Experts of a small language model.
Experts: 32 experts in each of 12 layers, 160 SwiGLU neurons an expert.
Training: 308M tokens, 4699 steps.
Below are experts of layer 4 (counted from 0) of a mixture-of-experts language model. Rows are named router (the router's row for the expert) and show model dimensions 192-255. Each number is 128 + 32 x the weight over its row's rms, rounded and kept within 0 to 255. Numbers have three digits each.
After each expert's rows: "comes before" lists some tokens at least twice as common just after its tokens as in all text; "mostly gets" lists some tokens that are sent to it at least half of the time. This comes from a sample of Wikipedia text that the model never trained on. Tokens count by the router's weight.

# expert 14
router:077130123114119059082099167159149158110132097102169139137166119119085136063114104158109057194112090088147039145089049117111113202117128138089174157161109154133056189144106136101145129141137113
comes before: ",", " |", "09", "07", "05", "08"
mostly gets: "19", "20", "18", "17", "29", "27"

# expert 4
router:116172064114126096134069137145156121097137128095134128100205088108134153108148127132115136164200122136137098176093178142104166152128082126114173127122173115104101183123063172183134113181135109
comes before: ",", "a", "o", " (", "e", "s"
mostly gets: "ev", "ald", "ipp", " Angel", "ailway", "ov"

# expert 11
router:127127154120100108172098113118148088144164107151156148120166162111141163088145128115149081128163165138157087157078147148147106149123132133177172140159160104139111128150133166093149135114121170
comes before: ",", " and", ".", " in", " of", "\n"
mostly gets: " water", "iness", "self", "alth", "hip", "ical"

# expert 16
router:120122157113141060135094113085118091093123163116138148079123113141077119107178145139126137209142139069121132161124141088160197105125111080082171180160135122102097145054141163105124131151114144
comes before: " |", ")", " |\n", ".", "%", " ("
mostly gets: " million", " km", "x", " ft", "00", "illion"

# expert 9
router:138162121097173121177159140124148130115123117107147117132173161108145158145113111142089114188136161126112128130130084170140146066123175053084169190175135094101095128114172153075144197199193116
comes before: "19", "20", "p", "ar", "m", "in"
mostly gets: "um", " qu", " im", " prom", " Qu", " hel"

# expert 12
router:108131147095095121079107151130192096102159111151156160088132099076140100116141162165129096217125131105213114183185093123110160120148149137089119166116128145090036128158131110074120186139112137
comes before: " of", ",", ".", ".\n\n", "'s", " was"
mostly gets: " University", " World", " House", " Army", " School", " Council"

# expert 10
router:159129101144066109112065173153167116043174151113186106114232146148147095164152103121152104150117110108150164155098147158127072120138175108106148137135123135073150111093095145095144169140138143
comes before: " ", "inal", "red", "ort", "ootball", "eat"
mostly gets: " def", " sp", " F", "ef", "-f", ":"

# expert 18
router:039083165078089099107104177146128088114135158155176103119099102155080169122120117140163132145125156069099083101146136083133157101152094130188128124160133114177134152127080139152138139140131159
comes before: " The", " He", " In", " It", " She", " This"
mostly gets: ").", ".", "\".", ".\"", " ."

# expert 2
router:108153115129102098102151165124147071117133137139180175125147101082120152120150093133084100167156107110193120163115143163074150121132184100109183075140152120148125145081076164105142172108173123
comes before: " |", " and", " is", " (", " |\n", " which"
mostly gets: ")", "\",", "}", "]", ");", "',"

# expert 15
router:141119094130078102171153182175116117099141139116116113174156091120144165156140109138101093158136160095163109118183092132176122157111074073165208123150167128094124195120143129158161166110107177
comes before: " |", " of", ",", "\n", ":", " and"
mostly gets: "itions", "ories", "ments", "ults", " information", " —"

# expert 22
router:022129120160082048090105158095110133149164118156188069150121075145078157086166050167121156160173095141164107150132129130123137072143102142149133120177141069084166123132119116049129187132116162
comes before: "-", "|", "==", "The", "===", "In"
mostly gets: "\n", "\n\n", ".\n\n", ")\n", ".\n", " =\n\n"

# expert 21
router:051118161137115103113098158098141090116167102082116125115192136139095121123130150163111153146145092083131084120149107096138137142170138152145113122129075118111089128112150125143133109153182147
comes before: " ", " •", " Born", " S", " P", " D"
mostly gets: "-", "|", "====", "–"

# expert 3
router:117138113105132144087126168135167118136107151123126077110137155111092168133115129139083126124157097118110098163156143116142105130092138117154192158162165143112123144136140101099133095122143134
comes before: " the", " a", " his", " be", " their", " its"
mostly gets: " against", " into", " between", " around", " from", " about"

# expert 26
router:142150105152150099121072151111154140153159148060175156130077105134159154141173072110115112133142128118154127161120158106138116175189075094065098141126135110097104143141144120154142129146124186
comes before: " ", "%", ".", " |\n", "0", "otes"
mostly gets: "″", "″N", "′", "°N", "°", " ·"

# expert 8
router:086137124050117063135099178140141164121158069087163107081166120088117129123129064168133120158169114125095170161170100134206129131141121082091144141138164123147067163182135165130157120178135096
comes before: ":", "er", "ed", "s", "ing", " football"
mostly gets: " Born", " lead", "merican", " Best", " football", " sing"

# expert 31
router:123111177131132160125118139140151102158079121093130158116129119165055118149110121114090103156164130110119096120176206167140101145154116126154129132136154118125111128085174169135207181164117110
comes before: " to", " the", " in", " by", " a", " that"
mostly gets: " began", " announced", " won", " used", " him", " joined"